config.toml
hidden_size = 256
d_shared_expert = 0
rope_fraction = 1.0
qk_norm = false
parallel_block = false
init_std_o = 0.0
init_std_up = 0.0214
init_std_down = 0.0
learning_rate = 0.00632
lr_mult_o = 2.0
warmup_steps = 200
decay_fraction = 0.751
batch_tokens = [32768, 65536, 98304]
Below are experts of layer 3 (counted from 0) of a mixture-of-experts language model. Rows are named gate (a neuron's input weights, with its number), up (a neuron's input weights, with its number) and show model dimensions 0-127. Each number is 500 + 50 x the weight over its row's rms, rounded and kept within 0 to 999. Numbers have three digits each.
Before each expert's rows: a language model's description of what the expert responds to; "mostly gets" lists some tokens that are sent to it at least half of the time. This comes from a sample of Wikipedia text that the model never trained on.

# expert 13
It responds to: The h inside neighbour, us-starting words like usually and using, and not, but, un-, and 0 in numbers and tables.
mostly gets: "us", "h", " un", " South", " U", " 0"
gate0:404564505511456534551413342498586555438510516517544477590448511488540486496509544434565554486441527508527478440427487516459546470503569453532371515510492436581507547539494466474461529441531582577531454507503456454497461426506467479548483508526405498397516440454479479595576531404493422564469594513486526499390577582531482468507409539486542471443548458460547559513501537476482528451564
up0:522465501505531546503652658613514472503484442454496472486500463500465460518459520634456447547572548469522513530498461485493501499495528546556568412534511456507449476471450413472476513514493470516446547459484439473469503628434507450504506519508579521564450498468468542499497543617477597616507526556512465573555486509498577405493523537516560572459484533472501525495472499517445473576451
gate1:489522504513477504519503508466537362483492508481477505607470584498408482461455510495447446584522435504552566515471464481507491470515472565497591548447471537396484468521441531468627499500428566570441485491523426526557494428493488580459469576434451506411481371439579520454456485443660504430501516468568543498459508491477530534516341494439518488511572555478462506453535510603453506610433
up1:454513510526524462513429498515506456579502513567502612532528548509518436500560549485401459478484502614517436506527467467490494426509545513478534514427444541474538531590500532480499448458580508479517405548538581529423494524530454586474458556434494529462591483539466537472470513325509453537481465445506515565545485451521536494543498559447528450574559388420470399526462551550436535477509
gate2:399490517462471537537448559472558537462587442534423529490533477533457515457541456501509572586532479543511554352553582521564561498434492458449519513454460523487421489439470441466501537616480584441532609437531532487488502560474485542510498540518590530500477491416486418501435562516514442558544500431540440570381515556436450527442435516584477441528473459498529484434498529396456574534478
up2:499500526372477529455490519458518495563497478504493452477532448494514558509514395469472447585587593520526523442544590510494508469490520468450485532501436521483385547438466510533476514544455582449582570533593502482416475575471521484616535471507491474462541466502519404480441495497471503603587531432428486479419541462442458482457500466497439451503452524538477453439464541427482585525508
gate3:462446556475555531493469567460438482552459459468536437517498471505514564454356596538538485449525512448543394449518495623553509446436492508503521398509508485454435511475502456485525523515476511491449385453543507434561496450453489451526548521467588481418506488498462554550516542460539564515524604617452541493484580447579515454528490549505510450576478451476621558475497451526523567511490
up3:489563517570413412429488515606508461507540456491571606484508490424471421542570427377394406545525497580384568477466523440416385440502493491527534514417480528534662509548476434476528522457570448529408464440472480501430390469464499533473545444555551531527534483495468457493481492543480512493458545521473447505512563500541487555577513544518499530385514560478499451576448511540445433573497
gate4:482483543437461514427499533403618553528544482553570470591532495479513517467456452462439526577524524524450510474455482537534568450424529543520506501425379508505450402553490568440369464555514444468597538507504486455514417540452588556512513482474505579490475469512415436553531534440406511439555544525589517536531602438505562495495505524549555465503503561511410492436576630549470480527563
up4:540418500496464571469481490403588420502518453449543470416527498532494566514546502476513499497574534483437585565514403485529575462488547504530520522454469504477421546497531593472409487457537557468548583461468486518563648479466568564453435531520427464483503490517399654552522400401552499459467535532482428486484453469487483458540551423532520512471480458498502501525476485475511470432530
gate5:491531503513570470496508500487478563518414453542510410544488510487602524535420521548467481434463502418490488460502511476482463623488527467530499446561498442456510489423443491526506420518414443470494504566550532465543437575444499465499497587420454478532547505461539495507536416511450547505523406507486401507501476564497459588465476593405533468576453514492494593459605458465528536553497
up5:489543513479457493540581515497482523521551522423468516512520447470414443535573515544518487400479484575439490543430393456509560523543484563525504460426510597383441489533570519461509551432492568463482480438435565508399476480612469601527434516501502489475402508466488407516508489464482558494514585524525547521439464474547507503479482435577550473490468446527519496461436474499448482597517
gate6:530516464510565480462462436419516516521527486496571570525531505421507509535591462485459491437479468530451491540474458439520461581518524496561545563574481557465558517496527406483442478604500556589523551432476437467549499433547581554448496455399437484527467447448602505420589491573392542527484506517499406468546515504506472459501584420580565488481500428517487482503337459453463472521505
up6:520502490462549442437414407431522517492480444522600588581557516452491593463554492520431483427515485539568434495493463515572456626496506454495552575488468513498492491463556507506446436606476528531480540559479413428565559553537434454477458503421491527525470409514620570451622501554370554520477515519467478520565481553541558486552560498516542498478543445482505516512453470524442443547471
gate7:482461506497527585587491531560518479505502475488507358522457430517475495513461596515534490471400525458520464551559503514537522519514573573498489427475537563437413465450529583441571509423499469545530482500531556468526489519490486555412517514438455456531472455478519550502484494411520664499486534455533494535467446524564549510524470557559408473390497570525438451440545528466461588483470
up7:531499554530508463633510383508560496497439511477525381539445502435555542454435489588481477439354496554459513497524471552494555549572483513540540476501541524574418459421599449518464516482560539423524444470369535516469424535541420582438548472546492532580584515466577578523525443558559641488443537478549564517423478577507480524507496474463458508481515557495408510465446478432491465492478
gate8:442504549503523475545531605470554485553541374596422434541464479433478520509541455544580508463408476481493517532610480578541482545484530432443419431459476450412425389426506523452491596545482538501470589506505500488481502533559375489507413539483490479465494492478563537511454558572589533534483544530587543520428510454504475531558516477560530470524480436504483487492499484477423510480473
up8:401561545481497572535426631511471465461466533547632415514466486536482468555557413549516522513473492497517405566520527614528488548596478494475541396544481525521504431461654517485548559458493463490507384552516508422502561504498384603462402492546514486511576510394507496476588576486524464478459613551512534529466504418524431493494508527474492457493536400438435497494476543486501459419594
gate9:592524514443483526519407476501558521415437469512542521457488495490492586451499560462519430511450483520438460551458552417525466585484560520506517528488517513506477400414551418449522474463493443493488434479493463472540507466542476534485426536461578522501563557482469556459534504544500471430513590558549506503485450454516518593526518524505577403589423543485509508467531460379511416530476
up9:475465484540520515420514560427461506432455498428533502504469423494461469544563467425419463504537476496498491491568494453537504452449497471561582580416494513499514455552410410521439467519414390437523503513498552454521529603539550472624480544499549551475576458505362570376508562468491478526474479465564408553499518450551474616525531479546564427522499556501573574446517510448508473583524
gate10:436560548494524499479430466402484559414487471559476533561464483487518491457439480485428501517505506471511537597386480454491518510506537522411562412379511504515496397477545593478579496484528453601468535557497541514523526487501456585454556590456494519563505482461493578480428475439506545491507394465551510457516532548512468534580446540483540487549503560462529517522513542453499618490477
up10:487540447523398468443471442478530501587489537451476595562520445555555540487473471448492445531553547484485539543498516614507492508592506512514500467556569532513485468464558452559528477553452478472578506546501623503466500473569541506510533531415510508587483514487575443537603452522540556554500387591564542457523456439456535480520436446593478489527466549504508481466471512475511569567541
gate11:485503538466521470480466483545483497531478552450557447617474430459493521431561521443423460481510448501436473489402456637464443487469489471527497510552547486478470402477435487538536459457511611409542574527499533501471500450514473528461560478562482518440508432500479512521564525510481492493467506439488567462471523401508467480590537464455526449596550404482458548533421378460492496467499
up11:478503547530523533513559499467535479544465515545484431519489515568584436502481463660513596524459581502481483466515466527469554476480473511504563532507552512534576500457478512443464503518451437439525488514481491501447471425454582482512521494505640561490523457581494511640518517495508467484530515544458464523576442464530519558495500609460439595355370459444486488540427509555606587538511
gate12:511529544448506535451530593447509551476531515561490549497578458501490451383492421489457527533393387512490484503528532600548441509484396565454508532504666467509442462523492561485549451495499455462482483524426482536648519447513493490516448501515419545465498538398481486574471617564471563513467555438446438516420372548458472491501663588494513437443476579486488492530500540546515475546572
up12:450439514446489585539437522481490508591609533559556398500484441459513432507512423493541545457436567427600498560573533527540450524505540423435615470477447476508448497497411498459533514484544503497502439566469498531532490450610542526490437504422616491465489474462591463534502540443445481462481459358486577574473432467512469537525545540469514421519402537558505505474522512616543546588463
gate13:519449518544513441509447566512454534415543419504528448479495550487506410520496591420455483561430363576485485411497519524534513510511565456557545499386515488481496528541546511445464536548407435479459485446485636408448430423532557518408441479508432487489507571553518485526553409439434474579491422539514408479464493566569433590504531521504534475565579439425527489581529471418484493553484
up13:619538465530468441476593506487468427490528581516495535475531447525497577463508461484491466441620463478472489534475431471463492422457517514452529450534588496464463508493498461542606506491495550571415510599533421532525596540426457455533496526581519523570554465522460498442511529489529472478497525437476571530488598484428451511475499544545442436457482477520532492381546451457629518468490
gate14:452480531526484514494461529400494495386506545433503539531492506513423461479473536512521442603451502449484453498526467505538438608585506516442538445499528503568547442463432618467423573520505496463473520568441442435508526479352433550405322538456419564466444445521510511440520509589454521491460446526540407491479369543448477544542461494442498496421522531461574544595451449526517554532465
up14:519544474431463470491536484449542497512462473546521494530586484389568466432471461469405479498539491529323493491436487454515484461455452456521543664409453552465500518453421449523533433493493548445463520512531473436469393592527511531501450540530566551587439465486497529500477458462487524524514486441447508493509586506473429441478468496543472452532472476508531428427518488517486501509434
gate15:483569524472485486585447546545498474515563492547626472541466494525561573567492524443474599484535453505543576494474538431628537527554456552508575529448510457517592418474541411461480515474450557566484500466514522439553444537474372448476422491505450561463482502479508528495464474460564556466479509448529591573474448504543391512526494487589497500539520449448538478505423425586501478475573
up15:595432571507515439528540465538512469516540497420413522590508448436495505537522448475575521503507394564499443432567461692431557472496395472451446469528475466483523548410429449499513530468533540495458512480564419510489512497466553535582640457483511440517465535570529456528519533499492505479501555406449534486484527488473528494482449644464414544512517486574514533436496541509540517551562
gate16:545445534429508422559555450456546462477479385443497415610477531477516473442446542502540406570502499431543449469470456459577524453497457591502555459568439476441463479514511446491469542531523550516543511529596479496418507443528535540503507504561521500558535511561491493403497470464494545433483575425495479565502501502507484502456479510429512459538496553514562544590568548504496448516482
up16:529474484500463435538476441465447388538463464459449435511504491517454523434486450426588421525450521463521522525467445483545541443455505568426527448549480541439355470485520545519465412573488399451537624517495579575450604568570481564457522506433519513527518529508476570415432400416442448372543426497559416540556533446557571554497511521407496466488490530411466545527448505524493556466462
gate17:529536474530503541420462494485506477421487511534477453453534485560574512512576432492571492498425398468466513463495423515567447579484459522437554467489591545425489450533567533540494477583515517533538456481494515581596527470580389498461386467566523519571485554413577531435418451462573485507543530515610391511430477489511405502502435462496508498536540484578468538513413452516438564514463
up17:466470508455526532556483502506581494506473497564475422492589493442462494494474495507476541548463529534456533536615529467481538511463472530547451502542411489425494578509372359450421491412521463528470501558441506510550520513450537513622527548503477444484495454588497516531629615536465500513448486471455603461519505553483499525507479423531482527516483483458447474516490481487602361424565
gate18:495566571482506559497492590576433565487562500451503518455538520524459528510424513468441402524487470484461501485463549447543481489464385570489637476586572412540538524425552435514543423520531537530456525504516584444589550523415510420523552520522523512525610482495535512438512546521512556469422531517453509543480458506562452498435513588537466524470453542536545501515500516480517493558562
up18:525478552543488509449376502455465572450552425512456464545461539609532605530477519479513467451507501422520601581603528363614391524523596449578540579497447416514502499541558590502557467460495571536496498504536533606483575447459453489412506496513461481552511617512477532505440454447480414433453470458453479451524462420498455486554460449528435536486644491524464570533552494470405505559506
gate19:403513551338567457451496541456499523567502450509472483483476505473573507492556418435494418572466543498466536537586467481566514520482494527588542479461491464463479579390490445518622490527449477506470522440446604457467496436497497538439568569565593480527559472503505475562560476400492526474474409416492536522454499514433539494469547501463507470566492544560523546540504449469438539477523
up19:482496459485515599413537601532510543484403512561534474478504472492586525554493545504452525408580532458554465452505450518494577604522524502467445444464497530470450399524580505527460576569513469580537462505398511475517550413489480428573484507424530454576476494496494612532565515484571592596570467525495659579497524487508597475534518551442561422578526464484489445485534442551531460441538
gate20:422515526488438524524490457419409530565510452403538489576532407487574517497526565377495489457541479503397535498462482506445499579540517520447500460453469513447527513505452587501547450460533519591491545469547544514546538505506468551434515488476528527540519567416568437562482405379499497481509540428525515510504563372471519515562406508399526372521489471574478467546488473546436525488472
up20:491591496495486453425507482498443476548471499433500608464497485509469412508546531437456489525511479476414540482478546538509558508533494523524528575464479485526505488457506504534527411430575570533499473465506479495520520464518556529356520489475475495581521489466529482590494514363518494497412424459603548547478480485498509505583442529452489389530516557491449454541445381551509522569570
gate21:433509541457408471455413441561541586459533502482538490496545498502479479475565542543525503596514500520480468491514517553587479511504477483518538515528490463439521521549505468495512413423468580651535540493570525542514449465495524494521549532613453507537543457520529400472521503340540478393449551479494482501431467480562552509523406445506502488521498553522561446587517531572460563556485
up21:488491493583544492648544622449528447497563579463477561516551543545547565587434526465443510481429421460538512454510461507579520516469530508528489479443535505542506515533472538535529490558414497388497391495490488503532484514486466478484511443617465492503535499529551572505482585614493458508453445504522453540502508575455406511482582508480466471459420492493476534513524494473560507454512
gate22:551500500444529552533435556388560582508495462579483507445499440500540590489574547510488502495549432506498507530538513578482421557545471515421510492514556500613609495477527392454499488489547577596489442567497517444460497469580434559528491533510529538533510436390553584543513502545496515461459566543545498506496563551548469547545495548497552530570455530433457426593563470512505394485484
up22:506543446512569449465520504347518500569477486463473476480546398481488558553497539525520472573477417489459417487597457605511435533538466524436534571439545572500570611488515522482506487533546512498490524502500461487558430405477480561478417450471583511520457452477495525533437490578479511515458425361542464514506519506578494518491422520439610626502450490520529520502447520538425536395485
gate23:546501526467442366574475597391586409546554438526504507536558561495452544533511533514448493529480452441411548532445455531484492534450463547524510519536553568376592436501474523496554440504461509491633540479484546495576531472499528490441492539456468530487504409553513498500491388443541511451454574450452428498489401541511531483473485512415440477559543495419504520563512517516419497522463
up23:458497511563533562523602521628516547539406513497395562496441495501556358507557436523509540560562528493572442498654566475518482465525468435404524494486543530647431561507532559493530566563535471457522488500508475464349571569466440503593461534560517435433516568457485482497474604550508570544423480577530505478453579552416481506464590453555485506424524577464517485437425516486572499455540
gate24:475421493503553558453467475433449549453390445509521466491435487468505451487612483536582432523437524476428522475512494474524523507497547484388513487519586456470455524444445567442455487550506411532497547534424522508441538475526494534430432564529580494495423442488467571392546526427523485541419533606477588396501540472551546499539579512467453455448520538523502435511436533602566556504428
up24:618498515544513496506448570409543494527509444545491396424480560484510501460505464452538464523528462535499518558523503478500497568467555563543422504504432527445414540496528492489565499549444481426553461464526534524475456514588512522475474419510419493445490635452457467566446420552482475539522568435550481481471450535522463536487518606549541551536524449410479509497462510465520414576562
gate25:423494520497498497525477505493526512587456416544499479495507558450469534459511467500469526467568536376405578486472452535491475520516432463444499500530517518472493462409442495440496540509505515618415493494520465587470520515417462443444510528640453466423499560407407627523427467510457616530555547502420560494444487451526483410565489557460531469550466476523537550513451581469558471590507
up25:579528437584435500496542399445549555453536479432517610457484436526565472499492482506496490415461534448547412478525570423503521535493554529555457428469564491571517618612492477478551562496570458566446430498540502421522561468533539540592470458432517514517476468568440428610517610606419608544396457542517445447557495526543477515459562506567511463521436635493524509494576440515538482463472
gate26:544515535475621445477449558478417545491577528583458544540492361465534464489579480456422480513454533456493511560482519428522404535493488501558570491538509484538591506513567538443469573436485443529560584446495519450468484474542524440425492544513515536500536440509474438532617406494436575432425518415528382476489587507612499532550419565460540519459517501561556486521521504485515484544502
up26:430539497436549479576427562489498539579571504542433511492534439510535466485533487468421492501486550517438473527434422548476455596368590428545496538483566549493459552594492620478421537462506465496522548548517450536453483446483418509454482536445548485537428453489410488584603443509481564487568542493507574519504587474514519485535418573443516554532577475525415469587505561426537426469545
gate27:410435482485555471537365543446541486411449480457601521451517548513522554471526483396544595525505545521519470462620509450560592559424484494439535488459563503455490476585518565473463514532491559460541435388490564531473386510515557623508533482527468490488491569505563486496605545441461425471556519500575467441472469446540488569529607499503523513456458494513465517495442543444488584392563
up27:498502530536529565506440567509448452460518549573589441444576572505461535594440510549528507480546446405516631497428518392539464420459421496525485560432516587546405465529505506478447406455508459531490492589495506533426546524389452486555520561549491441478492452589422580484468502559548507516363525460509545518502449495440604501522506526629413507408565457449528479467398544546612552512508
gate28:493542559415434499457509432523482487427539535587563526512495591511521558416549610510503535496593497411520508438516575479521541391488501504428624452481451533549541402488533511488533430426443509536507564504496510438422534542406485413472524499462487476529481357495479557425532460364515523475522526569477465440480546541486466500532488484537390523454521501517542470486522484449472577484427
up28:491620522460431455572441484462428394494596496516503497478448475440493542501510542431474369515587510535487495488486505492493561400488552542528476530374404446475521479545543433522506570502496458450409547587534477533509454527528443444523487483491484508505470419525419513514539562528519569562503476467480535565546511523419476525505459537606493469479570528540557440448525439482498549621381
gate29:453509517546529396512475402478485514504513492510513523511513443543564336464479497423415419483503562452484534458562530495557481541462559523482351528534465500509463549497429469507502504518439464595504448578432500476485570498559514508516524567453418451528499420456618565469506455450428549537551379516503595399520482533505369418396424481509540566477470507504466496508513463489433506534450
up29:453557479531490479617508589503470494609560463548510482532507506565488499550465519523437480446549484432453575482470457548455413470506550477513572534523491557494483494510434498486502556493383480448479633504462464475464554600471422553471516492425437489399407454414455414553406488489488539491472427447436447471539544496542455448474456511540416480452542500491415528485470453533471485465447
gate30:475415526503557531506527601474471469486520510453518450495486529510506609528505596463489513439514531567431533461475497508679545553492434556557553471538487497448527495403450491501531444500408574452467466500523441500599536520416490454499457517642532442490542484477546526424576513579493497537421527427514510490494403553485507574449513533464537485551477475550481539542626547508433523473489
up30:511482446563462535516505492462454572452492452472519464484489450450485476502576468593505495479459412365452521529477492442406435485479575538535500453544468542580586440571613397489454531475516464511437366559482533507467466495618434488581491485461435557505436534521464518492465471464404505451580452572530491463518569450524460496535501418503474498600448481453495605525464423465552499558575
gate31:443546526473481535414477527449491480526503495461587514532519443484548583547533397596453534441430482402488497361469540551499528504437462542431452420463549458497483496469460494531486468443558482589512476390486470455514600521495490503529417511500439516594493436501404504454617481386547486460450529571488564493474501497508569481507507597433503527504494448545572499551531495458506514439571
up31:586516568472424565533539568474528511419536483481448466548484428463525481557354533533441588490481474597509564583556521521563463444548521609523512432541466516449556498460538459525445456524513466505506542502547508461462527402511522492426489494517558511528441529455517452500508446343546484440418467623474494486513499551471481451467476474498556459583467488515452453466495468520483563486473